From a checkpoint of a small mixture-of-experts model trained on Wikipedia: vocabulary 8192.
Below are experts of layer 3 (counted from 0) of a mixture-of-experts language model. Rows are named router (the router's row for the expert) and show model dimensions 256-319. Each number is 128 + 24 x the weight over its row's rms, rounded and kept within 0 to 255. Numbers have three digits each.
After each expert's rows: a language model's description of what the expert responds to. This comes from a sample of Wikipedia text that the model never trained on.

# expert 91
router:153114119140079108125143127114086145089123087136163089118133117124107125160085122125121220177096155153118145121141150127230159142127120081120132121130123148111100129132114121190155102155113136
What it handles: First pieces of less common words, such as bl in bleeding, blows, blight; bo in antibodies; varia in variant.

# expert 24
router:116191122111155103130123108110127130101126135134139113128131126127155130133159125134126161104156163137116150115137116134115143105121114102130134129122145128110124103120122169122137145156150133
What it handles: Final words of organization and place names such as School, Series, Network, Jr, Ltd, and place-name pieces like -ville and Salem.

# expert 70
router:129124111136148117119132122128133133108116144148080100143122139108062131141106139109145149167132146141140119124130131124171130147111111090151147134156157145126113123127117116185146106125118124
What it handles: First syllable of names and proper nouns such as Mad(onna), Mad(havan), Nu, Jam, Cong, Sur, Far(ah), often in foreign or South Asian names.

# expert 30
router:114144103098082117130135121125114152097131133132163143127119119126170140137125139110131153117114142135081125123141134120123160185122103142141146122151112131099135113130116136169154048132123130
What it handles: Pieces just inside parentheses or mid-word in asides and tables, such as (born, (at least, (featuring, (17·76, lead vocals).

# expert 63
router:162168124126119113139143133120133138078137122134233128127147111116202143134183123130137134131087143139109128132139140131073122161117109140111123124151157146126114116132125115155129086136137131
What it handles: Numbers in tables and statistics and ordering words, such as first, Second, each, every, consecutive, Score, 3 in medal tables.

# expert 26
router:061201106159105120131115138122163140119126121139082078124138126119188133156106108115142149106115145134145123123137129137113152152129098124157142125144128140119115138112136133030150106133128134
What it handles: High-frequency text structure such as "the", "The", commas, line breaks, "=" heading marks and "|" table separators, plus words like nearly and throughout.

# expert 6
router:134198124095189116138138134108128137099114147163209113148155132108124125142141113114123185143051121131135150135128131145112163074118127105147116120141148142128120101135120129086142115142134136
What it handles: Prepositions like in, from, between and word-initial capitals or pieces, especially nationality and country codes such as Swedish, SWE, B(jörn).

# expert 44
router:225058120131143135124131124120114140084125102130167090120126130119119129116103119129123115158220147140171132125129133162076157135137121074129124118131152164108123110136101105050141131140116141
What it handles: First pieces of words following a, the or and, such as bur(ial), bur(den), sc(ulptor), Ag(reeable), pro.

# expert 42
router:069079124114161112108132124119143136079104105134184098119132106087074147133143121122127115097169164136126137120138137136162146148123122117112143111144194140133111118133112145148135204146108127
What it handles: Number pieces in years, season ranges and coordinates such as 2006–07, 1927, 54°40′, plus word starts like tro(mbone), tro(phy), Flor.

# expert 74
router:068170128113107142124154113125140163157103146141170127125149127109146134152079136125130099092126166134124140123121139126119112157133104084141131149144116148118121118119122097108130047141111130
What it handles: Closing parentheses ending list items or qualifiers, e.g. (uncredited), (Pakistan), and the Cle piece in Clement or Clear.

# expert 10
router:090179123122123115116134114109123118106097113120072106077138125125209128141111122115157155117153130130119158124129131118140110178112103130125146133114121139103130117111113137138153116122129119
What it handles: Table cell separators and entries in sports or results tables, infobox words like Born and Succeeded, and common words like many and military.

# expert 54
router:237112112162168117129147120128146136112120091145206116113144120117186129123064122131151166107104146135082137117154133162128141110109121091150149127125137137120114118128118145102140072128134133
What it handles: Digits 0, 1, 2 and short codes like GA, AL, A/H inside dense sports results and standings tables.

# expert 4
router:102101116133077130109127117122164149115133118122081059115147132117077125133138103125136155206140130147130146117154126139115079148118112092120133129153131127116119105138114123173134105155125136
What it handles: Month names, years and day numbers in dates, plus table pipes and line breaks in lists and tables, such as July 19, 1961.

# expert 60
router:132080113165100143118140114119135141103116102139078113119151139107050125141097112115131150101125124137113145122132142128120204167116118103133138140136165134117122124118127117151132138128116137
What it handles: Verbs and stems like sign(ed), sign(ificance), sponsor(ed), file, major in political and media text, plus plural es.

# expert 43
router:145163128094207126119125118115184134116126119132073097118132119110123140127164121119136160086040118129110139111121133125140149202122127143129136122115149149114116116120110106120133128144095121
What it handles: Election and campaign words (Candidate, vote, Republican, campaign, Township) and the piece mit in permit and primitive.

# expert 19
router:120202109122147128091136117131150130124125127136157068119132138118122141139081117119134132094097115132135137122136126149123152087109126114149133131136144127127100120134127145084116139136106140
What it handles: Kinship and office nouns like mother, commander, president, founder, plus pipes and line breaks in election and results tables.

# expert 64
router:132171112109208125123130124110100140122125154124142108116131106106169136135058121130130131106130157151121132109125141142036092070134118123145144147137107139121113111130101156197148134144138138
What it handles: Short words inside names and titles, such as See in titles, de in Spanish names, for and known as.

# expert 16
router:108116104181124114125148123130135137148126129150169126124136126119160142119135125115132159058227135133123131123131148148088110103099124104139153122132151150115125123120140160115145126142115144
What it handles: Middle-dot separators and table pipes in minor-planet and justice lists, especially MPC · JPL, plus however, although, except, parentheses, semicolons.

# expert 82
router:135105118087083120108125117113156133100121120111112132110117115115078145136149120114120102158025128154152119114142133148078147136120118113141132122146130130121120107125120123141118139133096136
What it handles: Common words in narrative sentences, pronouns, periods and paragraph breaks, and sports terms like round, position, DF, finals.

# expert 55
router:139070106075115123113120113124128138120115100121125117116142112134170130141069109116140138122205104132122159122141130134120134127117117125165141133135133141104127111134128146191139090130136146
What it handles: Prefix-like word starts and compound pieces, such as mid-air, equity, Eng, anti(viral), ca(vity), plastic(ware), termed, plus LaTeX braces.

# expert 58
router:100186103075161132130132131112155121100117135136044095124120115136122142135123125112123154126196155127094133128159128137138106072124115139129144132146197142126100126133122120058150135149140146
What it handles: Syllables inside foreign personal names with accents, such as B-ás-ti, Di-lla-hunt, Gu-sa-rov, plus commas, "|" and "(" in lists and tables.

# expert 71
router:102108115179152115126140119111116146102109069150160111128123120121000144151130138130146127177044130131101152107132130141102142192133116108112124145134160141123129124106130138121148164142112156
What it handles: Middle or final stems of common words after a prefix, such as act in exact, ets in assets, ter in interpreter.

# expert 17
router:255103115159128100120135118131095138135123066150117138100128135118136154136089120128130148118088140148111148111123136153149091145117110141123132146144060136116119127130115118172136087133120138
What it handles: Word-initial stems rest, decor, pot, fur, often in restoring, decorated, pottery, furniture, plus rooms and floors and "Succeeded by" in succession boxes.

# expert 34
router:074174114147122106120134113129143131115110154123000136138139118135169137140145118113132117133084155139132151119131124128103116200128105095126130155126131140107124125125125115125144099142117130
What it handles: First word after a line break, list dash or heading, such as "a commune", They, His, List of, Tim(othy), Origin, and table headers.

# expert 67
router:097165117162126119119140109133178138079123125141218130118125119116138137132155124115124210083158156129114126125134132145030154192131112106126133123121156151113125113124109118098134118137120142
What it handles: Country and state names ending a location, often after a comma or United, like Kodiak, Alaska; Madrid, Spain; United States; Azerbaijan.

# expert 18
router:126182118179142119108137123144080153113111166144079136114128125107141133147113126112118108084162138149079148113115123116114170129124128142140124136133170137125123098088109103076150079124108128
What it handles: First pieces of split words, such as tw in tweeted, term in terminus, mar in Vidmar, log in logo, div in diving.

# expert 77
router:133158105115163132117135133131162152122122139131056099124132135112027135150117113117125153166110099137133150118123143127149143101133114099144130114136160138117118117116120114082136169140116133
What it handles: Name and word starts right after line breaks or periods, such as Azerbaijan, Br(idget), An(other), plus place names like Iran.

# expert 1
router:141145113100227114122136117114109132104124130143152127131141114130126130126144114115129168135029150131113145120133153151111109146113108130128130129132124139126116125121130097208156119124103130
What it handles: First piece of a longer word or place name, mostly in running prose, such as suff(rage), lit(erally), Der(byshire), ext(ernal).

# expert 37
router:196213117163040115117145117117086146126123199134034092127137113104090131144126119124129156086224158140152121113137126127143112084107114112163149129135127154109139112128120150239129128149102130
What it handles: Mid-word pieces and suffixes such as s, istic, cont(ender), plus prepositions and punctuation in running text and stat tables.

# expert 5
router:167052116143049145118151122113140149113114126124106153123139132125116125146110117125137182133097151129151135130128143143213146139115112112147154124127146142112123109113114110153139180130134146
What it handles: Art in names like Museum of Modern Art, Art Nouveau, Art Institute, plus Chicago, Metal, fashion and similar proper-noun pieces.

# expert 89
router:160136128172072128139138114126129127105111128114115078113135110128087142129124120104128133126132152136153144123137135122044134143119127142171139124145154143117111120117123110201118121123123124
What it handles: Pieces inside foreign names and Japanese katakana bytes, like -mb- in Mumbai and Chimbetu, Pu in Puello, plus single author initials.

# expert 12
router:170113121142102115116123111118097127111141139151209103141120114118053128129113136132107131125056171124147149118142119138144142144120114130118122128136116132125116115111136073199156176153124137
What it handles: First pieces of capitalized words in titles and proper names, such as Rel in Relations or Religious, Commun(ities), Canada, Kolkata.

# expert 40
router:138088133173143126134147128115176139124118117148118107113122143115026148137139135112114127178096126127154169114146126139117144092130143096147132129134159162119119124115105112214145205134091112
What it handles: Syllable pieces inside longer words, such as -ama- in paramagnet and virama, -reg- in congregation, -r- in geomorphology, plus stray numbers.

# expert 57
router:129164125141176130126143130130149139073122181153164096139125102120108153133068124121140124120123158153085133124138144152112155114133136132122118124161125129128120121123132085132134077124129133
What it handles: The word the, sentence-final periods, possessive apostrophes and capital letters starting sentences or lines, plus each in each other and each introduced.

# expert 83
router:088144117131034116129136119119132139093120132121225129111143115122087133162131112116140107131068126153120144118127133134106137141121118123136145126122125142128117118109120150082132130125097140
What it handles: Middle pieces of split words (po-lit-ical, knock-out, sac-ks) in sports statistics and science text, plus ordinals like Fourth and sixth.

# expert 15
router:116081123132073108119130129125126131144108110139242107119139121128094126146214120123143135103106130135140168110140142133093155155120113134100145122146101138116118115116120100220138146141132145
What it handles: Capitalized institution and conflict nouns after World, the, of, as in World War, Battle, College, Society, plus civilian and candidate.

# expert 75
router:192111110152108118119137112117129124114125123130059155110139115124134130129072112141126172126053155152088120127142115130113135060110108133124146129125096147113137123133129106219150197142149135
What it handles: Units after numbers (mi, km, yd) and common nouns and verbs after commas or articles, such as train(ed), concert, Met, project(ions).

# expert 59
router:180118129115123094112135122110123123118103130127048101107131123108141119114143138125127167123026170114123111114131135138131148101122115109169128150142134138117129112112128131130149107137115136
What it handles: Sentence- or clause-opening short words and the French d' in titles, such as On, A, two, d'Adrianople.

# expert 48
router:110130126108163130131128118103157137122116116151117096097148104121129131141077119127129129071119147134104145116139142145156090116104116118128139141140120121113124136117110120096150162137113114
What it handles: Colons, pipes, dashes and semicolons separating fields in lists, cast lists, synonym lists and tables, such as Benoît Allemane : Antoine.

# expert 85
router:179123104091117126127138116122166125087114103134145117123147117122101135132143103120120151105068144157139116122139151127132115131128110117120137137126101135116130118135125110133135130123113127
What it handles: Common punctuation and connectors like commas, closing parentheses, and, for, plus Award, Cup and percent signs in lists.

# expert 81
router:165181136096107114127118126117149119119114159135080110141118106126162129120166128133122139143159129147155124135103149130126128196127106104136123132116146120115128124130123146120132088115114120
What it handles: Line-break tokens ending list items, table rows and taxonomy lines, before a dash, pipe or heading.

# expert 0
router:147062138145220107132135134122138145134116170132052096120143106118071135152109103126140062081100146127118133117128136143138087165114110138157127132136135138108104122116110099179127115127134131
What it handles: Short word-ending pieces completing names and words, like -nd in Poland or Namaqualand, -r, -d, -ll, -ick, and touchdown pass.

# expert 8
router:154209104149204123137125130124162146079114157129180074117144124120147137123138131138138118142125150123142172122111131135167163118116132089116133142133166148117112113115125159202126144152112129
What it handles: Middle pieces inside rare names and foreign words such as Ep-ig-raphy, Qu-ig-ley, R-it-u, plus the article "the" within sentences.

# expert 92
router:074096104155144114115148122117136141098119072120130120095128128112130139146095125103098111170155138138109143124160131148081204195137114126149139146124119155111119109106128094168145106145131144
What it handles: Table header words like Total, Result, Winning, Attendance, Points, plus arm in submission (armbar, arm-triangle) fight records.

# expert 33
router:107122131122137131098107142110154117113136040136094130078122120126089123106122145111150110122194131112160103119133125126127169137131121161120112147148154123097130148100129159135128105119116138
What it handles: Year numbers and month names in dates, especially the second half of split years like 18|97, plus born 1933 and 30 April.

# expert 36
router:042109108108071122106154117131115142110139135136225127126134116119087142136132115111129105123108134141132135100121130131107168182136125108150132147133115134122122125119123095083131105142119130
What it handles: Final pieces of words, like on in typhoon and citation, s and es suffixes, plus table pipes and the word of.

# expert 38
router:157064125168104122115143116123139121123115107140140122114144106113124128127109135130118034088237155141104148111141153140142119130111123123150150132138135134130119124118122106249141103118112143
What it handles: Opening pieces of longer words split by the tokenizer, such as mat(hematics), hyp(othesized), flu, ne(uro), phys(icist), plus al in et al.

# expert 80
router:150124115170112113119139145132155140085123097128099121123136121122091154141094128128135149110123141125167139130157124108051151134110113137162142139144107154128105121119101112113134060129133134
What it handles: Word-initial pieces of names and proper nouns, such as Fa(cundo), Mir(ai), Food Network, Sur(realism), Hill, and "rather" before "than".

# expert 51
router:121084124144006100124146109123154143115116104126106096135134128123117116133166112114145136067183133135108145135137140144128119172114113105127142141134136140110121112116133116184142139144100151
What it handles: The word and between listed items, commas, and place-name starts such as East, West, South, Card in Cardiff.

# expert 29
router:229127102179035124120130127104098128109110092115178154113130109118137140122122127107124124080081139126123146114154141138119144181116113094125128126137127156116127109129132119149129106143114133
What it handles: Semicolons after dates, pronunciations or citations, e.g. 2020; born, and word starts like week(end), susp(ension), out(door).

# expert 78
router:126098122168146131142137136115138135102116183140168162121119121122212141135127116116134162131132158141140136117123124144092133152116118135152138125133149142109112131121115134194144047134150124
What it handles: Apostrophe in men's and women's, brackets and plus signs in tables and formulas, plus word starts like ev-, av-, Ne-.

# expert 49
router:107219124104235110105145113127133146138108135139174123127135115103125141150018114126140167126118160158115121128133131136127112082129127127114135143136114152116115124132111110129138121149117136
What it handles: Word-initial or early pieces after capitals and letters, such as Tw in LG Twins, Sw, Af-ghan, -si- in dimensions, -ism, viol-.

# expert 50
router:080112126100103129128142129136179136065118101121143138136122123119108149135168127129137179137172145156105131128133132147110192162143119148164129131147158142106111130124126093181145151129125138
What it handles: Pieces of place names such as Or-eg-on, Man-ito-ba, New York, Connecticut, and plural -s endings such as tower-s, being-s.

# expert 90
router:142067108110206132114142103115119139116125132136155120100141092121054137144087128129134146143135116135152140107141129139172124105116138120133140146119116133125119136135119150185127177134096130
What it handles: Noun stems after articles, such as ent(ity), host(age), vir(us), Women, Health, plus N/E coordinate letters and non-Latin script fragments.

# expert 45
router:169088123155204138108129124120169141105131133137191095105131126144068133121069132116130126179062155116150157110147114142102156102125130100150128131116121151120135118125125109127130144122110106
What it handles: India and Indian in names like India Office and Box Office India, plus final pieces of words and names (Factory, Spandau, genomes).

# expert 13
router:000134115089147123112133114118195132132125109133150154128131108120084137138151134125137103131156131129136149127137129142141166164109126089150142126129142135124102112126128105209150098138102134
What it handles: Word pieces inside foreign proper names, especially ó and zo, as in Lothlórien, Gorgonzola, Mór, Utolsó, plus Co in HardCore.

# expert 27
router:199183117145151115125149101119159131137123170127108048142134120132077141140124143114144172148134149143121122120136133137118153086116105100120139136127164151108128116124122087131119081145095114
What it handles: Commas and mid-word pieces of personal names and words in narrative or biography prose, such as Chiudinelli, Lindemuth, resemblance, Snoopy.

# expert 39
router:144163106105116102130127117114124116152077160137040140131125150116095127148143134133108117118158093126110103118186201126113109150124143117150118121147116125149130124129138149128125116116151139
What it handles: Equals signs closing or opening wiki section headings, paragraph breaks, and heading words like History, Career, Biography, Species.

# expert 3
router:070139108103181125126138124119148137105130137144080141126143127103111145142099128126138138146002116152112130129148123129170139217120114144150142132144149144128131126136115157083130087132116139
What it handles: Mid-word pieces of foreign personal names and all-caps tokens, such as Wojtyra, Sewali, IN, AUTONOMY, plus Indian/India words.

# expert 7
router:111186121109088129123140110131175141114122123124113108138135128095073123139121118124141127121091135128160130123147133140076165146117104134145143117129149138123127126129115098081132139141134133
What it handles: Census phrase someone living alone and households of individuals, plus the word novel and oddments like fo, Davis, Set.

# expert 25
router:085074127088194133127126118134176139108118110128160092104139124113159146140146121118143164085255127126134142128125138150113100139110129127117131120133145127124120113134122120158118052141117128
What it handles: A very broad mix of conjunctions, prepositions, table pipes, parentheses and accented letter pieces like ú; common in tables and running prose.

# expert 32
router:192103107101228127114157115112184137142136115140153140122132129109196145128134105131151121097182136149104124113121133142149071167115118130161135129124159137105132125142114139082147017150128139
What it handles: First pieces of split words, often lowercase, in technical or species text, such as obl(igately), carbox-yl-ase, cor(nice), ed(ited).